Experts of a small language model: 360M tokens.
Below are experts of layer 3 (counted from 0) of a mixture-of-experts language model. Rows are named router (the router's row for the expert), up (a neuron's input weights, with its number) and show model dimensions 0-127. Each number is 500 + 40 x the weight over its row's rms, rounded and kept within 0 to 999. Numbers have three digits each.
Before each expert's rows: "mostly gets" lists some tokens that are sent to it at least half of the time; "gets" lists some tokens that make up at least twice as much of what it gets as of all text. This comes from a sample of Wikipedia text that the model never trained on. Tokens count by the router's weight.

# expert 15
mostly gets: " Har", " Gil", " Gar", "ael", " Mel", " Gro"
gets: ",", " and", ":", "ar", "'s", " –"
router:525536509527577500547481453386490524450543502540513450540516546552530445497478451544535495486476534517539485526543439412505493522506499539451537537482434569438508537477519480506472528540472515532516565489583490475444431519475476514509496535420497563485491519524505512450558450457491449526489542431466500521473435477527498454491464550538542441507416426529517537470486557577483552498459
up0:607487461460457474518496409483546469484508488499488425517411517505494523509497548489534523574428588549501546472524506521486485551486495553565503487491511574466453509525441499529529483600484502490442569545535527446474511459444531519449460525423474444477498510479522550524486486526495571510483550500515492529501457529502443523428516489498503485515516416552407547447543501530561500531508
up1:500511404456532488541484489488508495517509493514494496439565497483498570590492450494535543425473499606574549471530503467498487507486495525481554455484472457476488535500524412479487528438391511467408553551523537495515532500496462552514483491511547495496511613544465496572496463493593476498530436508476505544482465531511467471477486518542520509534513454457536553525530511494593546514446
up2:599517544446552392497508515450515517454453518479550549495486517547492453428498546527504516552461552543490535534551473562470544503495506457480507396542585519468502467545503507444572554529451469488492478481513480488515522510525568468547551520496510467447532474453523492468561491489524522479521492492528462454487480482509508535515472415575471463481527437543452562491468543597566540481537
up3:499525517491528433475529524498490516481497484421466504474459535532479529498446590525518547514490470515517445507491509520465596493459507507453508531512522508436538605621495481522500477552498580466504475512555472513494536462487471441494524608436501503465558571503542548507568498524568443490501595481480491465495569497479528461539529482483513492515480444515566518496430570564462474463524
up4:537560477479493563526503451445604479518509513510516403524455476523526463442452569507400447559454511494502510523556467492474527472473453503570583558511506503447460446521545549508445575543470529517598468489529491434597464501467496516478547566429479447468537462505501512507494536469544471436559472475518505475499540445461545523482526475524497502451531492526517539487541471510491497487503
up5:509492503509509478552497495562467501528567509431537495515483488465524523480455532516525403439573505526498554481465459480562540504539545492471493553528522548538514538458487503511451554480521442484476497566519478522511554532535452468498472548505454530447520554526509617582484515497421412526528556479490514544531487448453432507521417488545492428536469462478531581450539488512450433455507
up6:487533480516538465492493451512500465531463494473504489501526553474521495577478595557532475474485520495471498448508377475528514514487510553446515505524519396505464500491426551482440529521507441487534570519488478537533549467535503511573495507471503437448560487519488526488504491549583495444477539495471515511486557475510518536446457536588537497451498499604502627491417528533489453500512
up7:492486463478564520576497471515505499495588486475485534550502553456534509506422488496531441517486470541533485507472489520540586478511500546436503511500500541528475519511475462501542485510512484498559502489589554463479539468469395547494495487504492483473614501503438483517515551505583459450479543498409506476498473446557457420412426501536513481485455529578540547463445537555475548522507
up8:492467534497493509534459429516503618525524537562508469532535497616499552485482530483465431464479451499551553471472457521487520479460469539504482441480575539549600534474556479492498455509552449533492554512569557511535514489492451467526477506419576498485480547550498513528510513435483440493526530515482486498492482427544451480485462494502502508514556492482483491505407448498454417421521
up9:540494465441518516580510463567467473546500497445525478446559608478461474528548421483457530470508512500521430565465451484586511493568454453440519462500471566475494508459498483528466455464460514489516562557479444508567489501458420519516455483483550549492465555477487486449498433476570436468497460515440517508457490470464545509505494536533568500479537470523485575495520528575502452486483
up10:509491516511589523435408484510492501475519513506551428452512508581487467456460536535560499512426484443609535512574435486545441487453505494461482484443480505464536533508528516520533453571521540525499556525543538502570495574557459455531531502529463513545482526493519429465504480489524433474484530521525503480480454527545505512440464495529481457562522471470462477411421518509582532494512
up11:503476562531503547506521468455430507510471492516484479506512533449485446451491413546543467458498500543482479477463513471491611478527460490494469549494523474420530399496470512532530516519536513494467501484518475448507524485466530481492517531487488480617569566468504576516548563461508466471498472444447512452520527506580447426500499448503532534484455522593447491471444491550425541437549
up12:569479535509495511487483470493534449505479520433488514545507543525451448433455525602474497476445516523489434467564512454507532507473518454480481511489441548500497448570525499499531486465442577491545480518449441488491489421446450532433504524473462495459568490476437475513594547462556484536490549477478481469555499526472487475499515470526488481622483443539619487456506547526515516478459
up13:522584523483562521487517488524468467512448517458521509504485530501494481528440438539527533611461477505522417515480388491465564490457542495446433503478479469457465537537482537499443575513496493477507565448525440537573498504477517476513509534510537438473539544581444499397537499502541514458494562527475491524506512532486561506530508494518573516533543474538574531474423544454533459479470
up14:582489487512552481535410492476451487515538494498509499521540459547508494536496446487516480562559430551466520527502463493565496552478485476478600501523488479507530504470447481527448473556447412475506509553534550485461500533498512483449511510465449509527526504472488490478539520524568429485477434477499609510461517524495486438405453519472565433454433428507401537456510505549453494488526
up15:479505530434495492577483458530489550511592491522474435471433491589530494479470461556550488597484459525496572490512515456519479490480521541483466437504461463493506458465444457492578552490544487480516471432458510498447505490510513532468522493460422415476557485454418495512525447514614555534493480464514502402547448517546515437526480493531532494464473473528536458484475503491457470474522
up16:547496562507445481494528516499419479483505498481591492444505515493477457472412423503461509481469511500466591502538515475520561547522541473485452586440498468512500522503495399451530506488460470455510455506534477517466532479427551512494526525509486525502517539460463444515470521583455467500529425524494520524475499455535532471447541540515534536548510439566399586443455567524551518500495
up17:588508561507483524471485571549564529465599518492505477530409526380553493502481490565522458498477613501518481516487489484544541513538469443420507522489546572497556499512482488538456542518486451520462498518530517509495454511433456500527452524544469563518527566461487442519560449473462486500475456505404519485466493486519502512491482549490456523536555478550587542464511497486456487502484
up18:530511484527443515511440529481501501503571497557490495496463475446591452497466533523533452455511441498498535471540546532545513522538573493515549484484492586449542513461519457560491542462504537516448508506524485511483467447552522495543439504515479497514591485436497611538472525532519456529489469590520474502575513597581538459520467420555511507577446535461511545470459488469463511480501
up19:472526554515463502498478465494464537554513476496518489497497448464497506543523539482431548554479530533491563506529439559475469503463581519475494518504488441500452519522412534532554560591398470483542519473527469495491478441464521510569476469441457506497487543506449574514490498478462495417430521473397460489485556435501486492517481544457537421491494537502607527521532574517489453479520
up20:510511470505452424457509499503418511557428526493547500569468426476532552454513522487479513488480515570493470602519443503558457495461496503529471527542495495480488491559489529483544463623499538532533544482615514560480524496524467457508508494483465488462480440497467542445548453530536510475469490511518459469587442447436531480460466427484456459499528471564525529454436490500469498528453
up21:519481589455547481577526466483491513461551530458457436404510549500512515515486491540586538485528506536505516521495513562479586544510500487475604553493455517449548523571549539469507529538496517442492549488588474542499450524461414470477500456547528506528504517561462542479488496483606422478480480475510550495505472566481505515500437556473484494474443453531497486560490511501449532493540
up22:505539486526607488559426564469535479523533503515503490508480492437595486537518419557456490475484545504534515579531476472509526489533501592432516489500460531473457465539493455464425476476477500431407563456515443447514462529418507508557523482489510499455488513490489562506530496490555477453432485476503528541483470544550551431489447472580478500546467495519464536550495517575522516499491
up23:581584496516561475537546567416464492453514536468471453563545526482497554514496461542531557481442493523481486508484503477527536491507465524511591475463480490536544535516517491515477519555447521485548476517488507539446646494456490468448483496475484538445483483479509469433492463465501496510498501454473580475536450549565443484412447549454503482500431436569512488469514450550462497488474
up24:590484440514516493581497418501498481557519545438536439576594547494492473542509484513612561550427467507531501486522463516555459481459481487540479417509517449505462539458481458541482514471444485510515550523506462519433497566489505492536506493508559500532526515477496481575525489513520427446453532497484527448513485468455452448490515561517488535597517460471462530446506538454529551481492
up25:503526494515539486511507451498453476477568480484515451441547463447520446541478418441451545582493598502519507518421486433510526456497502495471484580491465500473501575446494485539523506502441429500514558438470591480508468524523429499458513531422520468564515579489524470482571498417461503515496557511438506452498489517472483542516520454507552488438473499457478535418510551501476526487508
up26:537468466478561536507490404523471510443491493504508469513554515489481506470473419517553521566476479501535423506530399450519489490510523484473567526467473491471533551529458494554574510518491429525544582487591510487461540535521468523493496564477505505559532479559422491436461488534489415509450537516428515529476528486577477485478391457444530451501490489486438504451533522483507518476541
up27:532545559511572448561482476568459512512543517550510486498543520512597506384483569491560437520498541495493552570552488459568470466515515539437526425491528448487578494531509507497543525491538551435543504464547497435482490581537527484556510480490485534466488468564515521491528560562474486494508536534435525515476436474493473535492506468484497516539571483486521458544452523587489523507455
up28:537472513437449524529519507491562500461503528502505551478560525496518485416435515544516510541469474492494515508535515540479471438535504502560536570460470471496520578513433485507489598506556573501502547476498518526498484485553464502517449523541541498594522480540450495422526454493530445548434440566448506532482537559523417484506497483538517523461434551450519563453478502435505523454597
up29:499489537511536459477482483506463508474500478513539432508494504488559472480513470542515446508527555480503522495540454461451423425488466474556562571528475435504514523512498480586432522585484530493407516526502476500496438545515571527523402610524519531447599559468461488502512487505468495492529540518500544506464470553556422522531517537493491506515453522456542582479461508557516560455512
up30:499485469492541406533538486521463507481513533483459518564425497590480483542502432537485484547531537491505513529466547523521482488502462519387507488428438452467508494416521553530502474495487536449506494575532592448514491478514458477505428438558573518462509547564525526500512530450528505464523539510407513438488586532530515469463465440511438492485495451513510483418549515472492487508519
up31:496514465509554422533505476517517492457527503515474512485520482603513505515467508509580507473506470540592569440451505532429497511510461478434557558567499520572537493470539507509570501453528425509530508498513499502573496515429572477504512528442448486480548479445449494519619501487568586472495580493463510458512497521518565446515509552531523468482500534549495446451501437511535482516486
up32:507573478493407519449438470523513476527489470475561498509467517504518504474477443537452507589521504493517381535458497533494521511437521502449489438484509594428462509481480477471465455518471470474519542503555525504526484500441499505451452488482412448451556538507518569451502469525466521596515549467440477523548402528520505430538448524526517490507534508524500500443552466433491485486443
up33:527522459527534473459505491496448528520495518506484428474502532506505460491524446458565478524423427547490423596512425508493583511500508528435489475462528599507536527483543560538456454476439453521543532462497572469445528496442443523517528484503501546510522511498414491422498505521594447466520463493466557504508473432556495470455507507471509506461421504514497566410501524496492538492490
up34:513477539481575504536475445468460503490573502465482495493446445473500489518512452499495439440503526536572516444510490463541449485500460513544469488500538532559495488483504479542447542470536453513507508492596530561582515493488546507568536538443489515495554569468503528611574509593488531489474523558500492470448487533480481418570511461534551538452451529497522485540550494516409428527525
up35:468514494488552418463454495481515490558425524503494542499463517571514523485526495606522492527517427501478482560508501514450493464518466457414578470551499526481530460478521515480508543445480528515414517507589477480481490480491481491462467494471524514434564501465441461479517597444566537446447531476498585435539472522536514437484481545479480519445441496566506562478486517483422521468463
up36:570464510470512550512497431498497421448528519486471482463496491512473496542518444551454502564533543522488425552446492459566532481518517493444539535397467464521515488501491496576516487583432485462584566538533546487492533549472537470563505518412481438483492579516541534543494518510475437485484493451413557507501520522561461496554488460517519492509456447530540514472497535487419553514489
up37:516530533517585500543479416411513489485467473578497526482423470473526539557553391519470513499521452464467566484451408455476509501509557492431445549496467551522513524514538496517545549468465520460507550517541518464458458507500553585475478490520548498473527547446551584491483516499498516509493464490469516472505520525511604531538453531575547531522512479503540603477514484524483484470502
up38:484455468450537454490489561482491490579516514534518452479492465507538448487452451458466478482579463507472476464499440440486579542492547498489471534524452539509496438494458441482514555452500512378475510590483538500478516502502475506426473529529487465450474550480542507455570526470477494552516502468496505480400467440521502504540537472469530513490407398487461540406547498450514512467526
up39:475451523502522503533493437467503515495480482441449516519446501460485486525521541508488512515502485569520433502546473535478562485510483468531466477486511465474493438537508503479502504576481444548477580473504536513559428480424533507443466552490484426425519526544463479391531521439510488530470552521465493500492439463571462468558447514557512425423562521539414579462506446556551520506519
up40:510590522511547453512513515585439511468541462474478534487540516507492540503414487473508513543523476487531404514470488531504564508484532489509531489448555496450562573524450541502469513505394445526550511517525485464550453489533483551548530515524475497492526542467496528494579426540469480496524549488524506477473496470490467441505434575540589485455561569543445552561477537462415519494518
up41:532446527413523534546525506537490465478495533511503495482557508583528589459446412581527566529488523496523515469492490479499505473556443462499531495517505613493567523511496479526527595459472471422451557521529464479549514518548527506457536545509563502505521523549437459476526456509488454553496518507540533511477486601516535482543436475448475520535454451487583491551522486503529544467478
up42:491490415427527528450514450474478458489417502528469427528473527535551488534489498525479463544550533441628523463444529494586540496469582470566538493504515499508516524483510540535474492431479558481457489541505520529505582463552590533539462526473514496542554478456502598482524488465477560563440523527480464511480514489461478491520494472546540517499460502475524498471463392514507518491533
up43:450463434479503503482555519444519512521449522515462477463478509417520497473524506474496578449483557510526544521558452437460558548554468490489505464458480447496475481531487456482525576515496560507560521447571517518491450514511496564470558577546509480553496508546486482518486516501429457512495538480459519475471496543446625456481479600511513461461436475435539543504518546539450439521565
up44:491527532520585470476496515462613562474537527466477409580468445502548451507468492558468465516563476507475522442452481489493500444494456483524480591477448483518523425625459544526535482492515467505492501617488538512486468486518433502526523531479520488489501489535519536530474460537487522512504458540481511500490467431576487491428505460528536466556532451485503534565516498482479409518482
up45:499502556521448492529475481537574492552480550491452394543483504463564577441488533537512511475549552517494559514480435490468473490503492503505490524525447523496509513641482563529434517577452557504518523520508533535480484533487412492532489557540509484536533478503509490458478454528478557513509473541487518494497477465518470482505468505582502462574443520460521535585436530606443490529473
up46:577473515494511542527507489523520526506439509517445564443511378507499424485497454488563510483552535526496504527536501505435492476463534467516547540470444550503529497459453478517482506495435497496563501480500464493487472508533518499460495521532508493481498547502419451421502493468557477481543553455453547386571562392540500504514520543461529520544512466474469466549609525431488550473481
up47:532510426487414531569448484484565490538465522533555470492414533482630450546525507581489513569458483515474540463476486545478459498427558559480522482517463507467525517419468457438412536471487548431493516506546462483477526513535560505524473508478530524518568551483492586530517480534578499526472452544502464514500544483495571486547482462557486506495520490499482492520527466488503504506432
up48:493530473528505486482515503417569551510545508433529421560523485564557403471478509475467492450540547418574523486538413489476501524515467542571582579448462464538490524537535478485445550456489518546482531544487519480499467478493452538529446613468491504425461465528524534532508501495479459505504477513504516511538498458548477481505509429541475428476509466466466538540491469486454479452444
up49:510443486492542470566520450436508497528506489521446445521494428473543505505516445515500496430477509509504487620583529493576499498491515655414580499507486551556468443479538512464455490504501467438471550535553506541497499503479506522560555597540540487466482570504544495491519476508553453473490536492492522493478495495505537508511552560520516467475521436523499527541546504535557538498450
up50:542494550482476525537504491452502462432526477456508477542547521518492475470461404511524505494545516502532463560489477518495521500508502565489562537451467528518510522543537533555505548525476540436495564486517573446459489468488483452506528471507533536480548526484404519568460461584565455513491558488465479500491498501446440484422456560472595449450478430529423501419464459527452478512573
up51:494559453467526456483477497518534490565527525490472468517502516484565511461501438522599487593502559484533488526533545445519497467466579555505508505489534500496521439498480482514488528420445527474494486543498507452524486593489534484494408501498480532415495454525518501500526495455505541509425539477485526489466483455401545521508422489538429430509502473463525494519503607604479493548442
up52:576546412427500472470460501432512533542523558429519457514515489494495559580409479507514522490510556524514498518518385487496519466459552531533499471466516530520484506508529539517461600523421480511537471567537560493510520509520522541455468591457495482474536541482430553531525554503483452465489552602458493433497470487554544491493472500562535480523489478517518558502485499475522459464526
up53:512502542480495486520494529436439524484523558502439546519474557481466515532477551472515524477452527606548419489580455475444584506550532446527462453490514504506512497521538490481489549560539412515460477436504492480550473567548482534437469575522468475510475525543525493485561521415475558512478486513465465479496509547504496506448483540524575416540454443503468598500523503506442539499535
up54:479540530462520502544473478494486515479437533563569515533472529470500485516493497479468552451487512509561553564516461516430589520550559576405468556498454539446491489515534543530487466519452416494473541582540468492452471461520569488489587543459552583520558526559515432463514516487530489540494502477431470520434500448489556500453488537481512468491471511486507579435532502532483498470523
up55:516503558471544503482518540466474498564522498448460515548462535563485495557483465480505498472537445542504430445415494512467486482478447529542507494517529469530515550484445513509479443491497451451446501561493513513432491555508545473513538480526520524444541599514488559560579453527503480499409553573460589498470495518535459471530421426479508502529559544465502471532540512580439447484458
up56:536529487473516532515471544460553483452537510550470508548482398531507564515544429500524551502525490551499527569449560530504562444537465545521532456504487473508518521414478485498527502450475520482534482467503491491483483502470575530457525554429409478487530535483507504451557492413504499474501445499455541541491450535478487481475431551530573520522607507581568516544497477551457579518495
up57:528543494432575521510414522498499490487544517516512442571499460489595489587475489508547520484565481525469585469565534499497517517543575584482466456559480516466498445509500551482522525523474463482444511463538503504540526472453573513468536464514482495474600521457531603565508521524531568520467445509527517561512455498578498446481514501530550540555476523457434476469518504506526529494484
up58:505520463385499479524488451536554511520528476548503529497482543492533523532537514499524511504551488565512504511514494415453459519504511457549518527505457429590599433475563439527458534524553513518501579484485581554524570475521495531493542494530523486454479594466498555465495458483507536472479505532505537493534512551456419511493495522558561472526581513497576458493481456594490534482497
up59:487560523531553518511538532484462522473537529524551421467483531559538525499452437447527464555472537517535462476567469548500556522525532512461548467395512557565504578524527552547475493410523474492576470470529493543457554485500409462540531501551491505554554506485447496453530516495552502502451632496489511502473493474468446475518473495522539445501453536566476495535524478488526534499455
up60:518523473518537506543464521529533499534508500464542500519492467454494491433509465554482459408514488469467532555572507450471622457495556478546473540461460496529498437466490523520459498523524453552519524476537498508518490512453550551498460616459519514562527488441477523585472478468433522484513505498490555414522519551513480481530497523494487481478477461656511521464532544475402501510495
up61:570437449486536489482483334431454540456528507524472468458450487511483467506482480474560498521475531471507526541562499467575478571549505584487494445468461562539450489493510502467507469553510505481495606487541538474419508514448554519545491473461498523458525461522435527501580483544505498481488533504518499432514446556470492451467507481513526510504432520491499576508471485530500494430460
up62:559485486526515430550460474517526475577487504448475554532500459539513568458554488492482428445468539490556470547530473515542493546576536438503563507502457515537457528517489415495415521497525422531553474579498540489505491544423462475535511512494482488576489531488497458560525567459513494522486452504485593466557491519462528529488433508428470419521532533499476517528497544578509536514544
up63:514468560497525489498419516492515466507583522534497494499510520457489490522471425526432465509503461580485523477437471525467543464592492459462605613498446509526493526458501474522513480575490523469450538467563485492572467435505496530439517516541582510494508602491485452459512522529474523455524487554551509512486519499568512453566535473464531486493467552533482491592448506507529525474550
up64:537474496479582530492491557455521570493501545508581480573408494469527538519519468529443474424499478542479521539468505497471526474518543536492502500490464513486510447432474542446420487489512487559496518461477514535545479559523531510575516577430465478502531468472480514449524506470431442508523504497461566504521453455503488451506454489520456479488580514520576585554489546609419502472477
up65:549522527484590475524499471402441472500516474515559475447461484518498495499492523547589511517457452532537483553559444506506508437497485565471517472467526549470444527517518466498512511608443478476561540537550465499470493526487400447460498498543530496514525497550521523511506540451481466436489550476449454500447467466560465481502505504442509462490431562552529542505504478522553608530572
up66:472514538429494521540408475535511459521526457491513479452462569463467542543433462518580561582525505546554467450484508486539521453543517478524429545471532443426476511484523472473495502528533514491529503550569547498514529518465494501462510472471542447532522456505542497482544459520453487501521499534495548534508488527475505412460385554581592540472452440556504510462510499550439461508471
up67:519545437480456513501481545437534616528556463481527484489526551499523572566507511504513485508494493483505463538574460450530513486531506543447473524481512482543557572463516498513505530524489456458513650468530515532549464507472540501474413601438501554524501516497504503474494544546515521497468516496532453483496496527529579524517498456496483460463506456504452480472486515558488629432549
up68:452498444526527449584502495516478511507477507496511547521503550473501522531488512540470491491485510495548474484502458562461459479516457489394452501432486574521502547533524564513434554575481561502451490594542448504451504479421454489539413468511542587516535433514500509461534494532531493396507508546436478518517512498490529485484526555586564515508517458510492450504394518482494516465474
up69:509534485490478515586453487564523531500551486527486514527495528562540460437463483573578476531469553407457526459479506488580449537511542526500494499489448499523430499480493451507566574537501530465491502588523522465452488497484479587538416492534511538516579533509501546569499513457458519498486573490522557514621487465465460461510469505484573473523544514562497503477511514491445554491491
up70:494573426546485519481496493454487544477508498457594476545533517581501523479475546512461541506442518434575478515560406482525469526512439523525496549426461431523511561486530442554470492546478580571528531533479535479522470545532469477495424606461528553500469478553519501571510504508496444508526470513524496460556468459478534470460544504513519472506500439506465490531465496497566574458520
up71:482554482506470520527496434497435495499464501475463424476524529484572474467486418470451533491441544508463479545503484513561498503462495465437550588441574507481578496580584497512501521471496517462476530504459501552480564496471419529501463493445460473550493533520505549514505512444458510507387494516447467516452508565518411513457455493519516472512448581491469555521507495469459438502443
up72:510545504501507481554471575537522543561478511462575474482404483481511520443459503474521569505505530533520524550472464430558499477435497498489445580516489472454548494534531492506506477551476509519446542489516472505524517596495512485516481504465498504435470457587549500444483482483423468468338537474442539521568546523502503523519442450477501520522514576497521512516504478525432454484546
up73:502514462448467453564439523581569519560528567497530435529462478541522552498411478481511484507519569497527527551547448503563516470475512511475525482484509531500520491524519521552461529545475485508503556580525563551558512537444443528462490567483426555481579511505410513494520553477545509510486501556450546432555518475515574410510454473510507473550509463507510541511524541534467522448536
up74:488506539548471486444481527513520482470618507529492538574577490510495469499483457477469544525541552506484510456549529503558478480447479505552510549477536491534486525454486497588541493540513485549494463652542463502487525603474523492484445523469492468465494516474510502525563498523589453504491479510522499513547514542453423469419513480467496435554465446528509594525546552551484504492509
up75:527475450442511526493498493515491579566525457522497425521472499520521555596505503541521514482560514503565478464496508438542469481549558534460488573517489437561517531444501455493483462565481459422489519501583453505556476512534425503506495465504551503529542575458515526442462479559537452517452464493516509533469487512462478514519493457595512532503556464504506464415465526558479583501422
up76:505503480515517497528479488500454507475475523498532397565510440636505532478480536499517506455480513503507497518503404460473508486476516397448473520491536475483583572455499482472538509535511497429518530497461559499530469565541453503505532463437546420501504513595518532531482479458460489519505547523511483463490549485518523511460458442461505449618456490467407448482459516558511484529497
up77:502534533506476489566521487541573465473467522494567457513474521571521465525470534476454535498459484452466498518465480485517456498470483506451472578535563511571568457522552476529450460534509422511459479563566585501520525531494478497516520549508574515494466508520470575552483484561448579440455504480515522526563482517479512537454498507519633517524486446486549559501448414533449512516515
up78:524562432526462507525458455441545556485576506509517406533485496561526513494509554532501525464456546521505482516585487539538547494508505548493542523433438529463546476475489442484451623488469486513492542465500502495500464454493481500521443562462398487494496462506530564469503524582474589525509517508481478492520530506579533459537496464508517446574453470464524484552481473517472534410536
up79:521531493519502500523472509458487534534561507469429546496479503512516564487514421543475470474462546548515541578508463507529511512502500533478613471455425507515464392521524489471474510506487479488519453525548558483442472552471410480507537464480484528537466519485493451453497530461503538537546521509414501467539520348512558514557497501472458440487559451516571553468469479447516512470464
up80:528508445435518470605503507522502465551453550465479548546584430500523485447527476556469533560527496489563473480444495457467512471525548463546533465477422512447482513519510471504591564443463557473527505467503472512587437509455416541483474535437514524518458591464466467489513538460467529477487539491429485526525482494492468494573482522474521476474493522467511466499533481453428505427550
up81:544511474528550533488557547462476492519497519460512478489583468549563420437508516532420519514507477549479570457500507463453500465532489528464518564498531498490496476467561441566524528548519507393523483507487523480424617552393473562482513511479482563441512555514509553510496489546471486454487515501473493468468439485473425497484453520506452438513471477508473518505481498400460513509444
up82:538521482502464537475458419508537457426504492577472493529506540531503451549460465475451437492507493502526440479461468488516505504483574510499453633482453526530514501455544509537431514574471491450546506505500484544446469551448441598517503518464459511538528478542476579456530508409502455430509531509496517516515473560523519488511500548513551570461465469514534607464496515534465509459537
up83:557567422427498446503513510500560513527547582414510456537485504492527484498475482504523467489491510565594468514518482511542510454483505527481551587459504481528492492497517482558457536518481473517540524529526497528561502516569517601476502506485524483574561503492488547535527610499488514470469523571443579480564521455478560440468417437553508493526503452534538570494531512516497480462502
up84:481532495484531493532449484481569574516417546485514556445520456543460508533456507479420587491468607487564444554522521447457500540499479476465490465541519518533509546526490472498475506593445473563579530523476541468517485610502439477463403489512442497455516483524521454519515505551522538524478501481483496496508479479459513546510458460532513425573521573519524528461473500471552483535521
up85:613467569513548485492523479548524498496601475454489472529483538516503473452475551548515491474510527475501513489466533499425540491532505434447518502390569558495475499485416513550423497519485526461493505550607532488429571562505538510459443586452476497488530549463461521554508463500471517503452521498453493493548488475480571514423522532501504515509516468539520496459495498488479538474418
up86:477456476562558476494471526455456561462509498462607426460497484475502440426488457563517492491499496454524505532525496520466494497467476461512494576453483479493495505475475445584457505524517522507427512597441442500513532516548482482555417570457502493530503513480501592580536497464523431510535486494503520511470498525533511419440522463493552476468492450493501529441568486499487573408477
up87:515534518510493441507485527492522529515469497548498524537447487534571553496494549450466568514497513555440473515595484525510503502532503508473455474454490478494464439540429497487593512545504498546511569531485573578556450511512464512438471518501415459493510470533487500386428537537516538517469489531488508480510427476477514525512457511592533419514514483500445555556416572530521445513492
up88:511495561496406513510479562466539542521546479453527511534455555490505534537528532480445548537544519502529467477448531518500458501520465551512462541480526414518515416426532529582438501548550438506505537529521554519508461525591483528485505609487439501425487544545538528479534557529498517501467508494474530499483502581552485532553477552459536448528524447525522562532442523555491512439525
up89:544535459499569509508525464427474492525498576466457447501560531474518467520473394586516545511462459496570427511485428543445571419492554506460532486449476496470442472476551541467455459559528497491535488471536493509535492431544445541442505514453493537493471593482440449467504469540524481511488527519471516571480444532482517446492505551482508499499466524525545494447464538524497463460579
up90:492502488483563420561493547459527521515488559477492487561543521545528492461453454523502489494478460500557462472556440523547482491573496401490486470537480542528539550445436465490515494495512503467437485464416485428525509524471487483485486459496573547502488476457500428508551496467558445386458507497499601403491489502467563451484494503477581496550494502497537488496505451476511458506582
up91:496460471377435469529485446499460459444539556485462541579444470538502446501488533445498545523492556473471527461536458499558537551424516453495485517453459573537539570537471472474562500489465472493531534502565508506553525488492520489428519525479428483525457561517548505530599555480542464467514481517484504480491472511594499510493507492526510471460497483542596510455523445457556473463481
up92:594530515496545494547508522456543474455482512544515482462457543532537501465490400450527420531531521445494558536486474453473468481462439498523553487481453559443534491481473511533469585503457451538507498479496557509431531545471506556457483543488557496525512495440481599502461494444473426520497465472479517475489462584523436472483474609529518506525462453586509514444544520471529547493494
up93:498503462487517494541489522493614521517499571493496579506439548532440556533455512457464536461556545555561433537480531417420529535504530516498511438552509564501528503512534530481448521553497478533520513495542460439551475584516419528455454555568506484486476454572540498498563507483476588496489516473492493464519539494500496515494481416540548446591512474504464497511521492481530442523521
up94:525572446484452546509480495551503513526464561514506571506523403528520500433520431492520475574512483496517538525560487420432537489495478555546549518511512524440474463504482543540512505538488524446465503565506526517435488493450540523483493554408459446442462530481515527531471519474547605457449517481441554462476442542480467495473502557543542463525466499531500536473525509445412520489421
up95:500499473502520495527507479525511444456525503497478422568528396491514420470503504492423477473460574535518509536469425537517475452413453523541485528491467476547558477515549454555507538463460432514495507494569578489510437516525471551543509610544515485493448478483505515497500453547463475449503456485467529472464478514627520488497499523499443484546415480486533514505485503586491457492546
up96:528475516548541495509476472507508482527499509477470446483466550516571449570526411489582503518445460545482497518516511523556552498465552472458571504422550522525580489468430525560478492510516531554601513470538488450533516548420498478520448525485489501561486477618449502469581504512560455550438487527549520540474485523493463484470474507524520496571537468559533508452507547513523523510444
up97:504438552489547463474514494550507522570531528443606419513496486513550478576465485466551549557519503504508511447477513586553446431464533460503557573561501474527564510524479468552523522520439478541447472530468496504438523556425499477439509547493502537531520489526490464524526518448489493578507458517543504509525474517519498530414533431470551473535461476478456512439508489534563580523503
up98:523469554521575496625435550522511527555471520482519530497451477488498539473440492470531566505553419478543506474510454494439537528531509497468528511475506441490552543481504468466505522526488478530530524502542513484519520593480505471529534464476485449473494502499533532524580541510516505469419495487498503520584511498534529436472492404474425415476535478527422489466514569619514455488544
up99:485589481469551517522503566477506497522495510455483498500521528574555469452510516613547504473517576450563500458482508496448503523529499580468520475470540523507462468453549491479456529543451558545461482470523490499475450534519567554489461447440492490504483563471417518591540452545503548515438491548469488497458553538524486449550500538523605493519559514526491547546467557534482511557461
up100:525488533495507528554422526498469464490570516478443486485471546491480532448466501474545496427552511514468529566447518483541618481541543485459612521470491516530562504523431494557520418445530463487537516489581515478480487452474480500532460479436417468483499477579446482487522500498545529492447459472510482487532468512517527488583399565480553494498495484512528487471522491572436476518540
up101:513565478525496496529525520469553495473504496431596425510528485565561398468479544547482465492501524478570560525563447497531521567522476508533481545450494547537493501484528453553484572525494447539522526599514539470482466506450502573542481595518528521453459490499510534499479504464464475509517465468501479535524443507524532506500530507516542460500396458502477565570568579491450505468481
up102:482474513490510529485517459412472526437514500507566391480502530554522469482504481520517500514507526512529523472426523494527476475398579546497471458476609537430545550490480467509438593513450432515541524529533549487468563477469526455465481507485469530593578460512457494488514524477546415512476524507487484488479492573466440473525468518548536526524485536462470493559582471511524523470504
up103:549433489424515396512458411503507522486484515490457483449511504562521462569491551495556530564493580563503523519492461520480523497571486476480546455531461555479496477477487487498544482597495487467429629533577521519492523483498510533447506502507514502442489549449475547478530549458548538472476520503512593450481440512555505494501515539477510521475544521550499474536525534510571575485488
up104:532506443457550513544478491487508536489570521500443523525520494518503477558535514450551457570483507473480530538547501468549511486403489524426593520482495566507486457456438495539557498446470531485506498515581527512502560468461513473427381524431451434470538475535425491478532561473572560570472501509501481506505475458498511493510459522571530514471502470503575456538514546540525521555484
up105:486481552472537477518435542487510476556463520410529499511490498515531541505489535470442490526521474455514548454492464482472450497527454436460502524546454519522527451516534460559548467623514496526488516544480516477505534489548455473478462538532535537531477497491504454529561510537579552513494476518503566478489472550535509488498415441513509459463522497445474665519441528423448442454458
up106:550554466428425476452494452448509499574520571475531497522479513447511520510477489526516497432448535471429523569457481509454514521502459503567519507553502463473448403555508510476578568426493484563450574485517498530461501521469545528465474488524423572495498506478480583460534520482514492485498496512511532499498447534473529472517469587483520538583478534496486495492508538601571447502473
up107:478485504522563387578453404562586567528546512470550473521470505526499495478486476516474539489520511547503480569512505467529474488542489509506525448510583599573506513526540453554527511621475559501444488545549501553473538540537554553489485517447550566573479471519491501466471443474526500530474474501487498485472553419502535524472558473476482459501496517542474507470518503482543476530491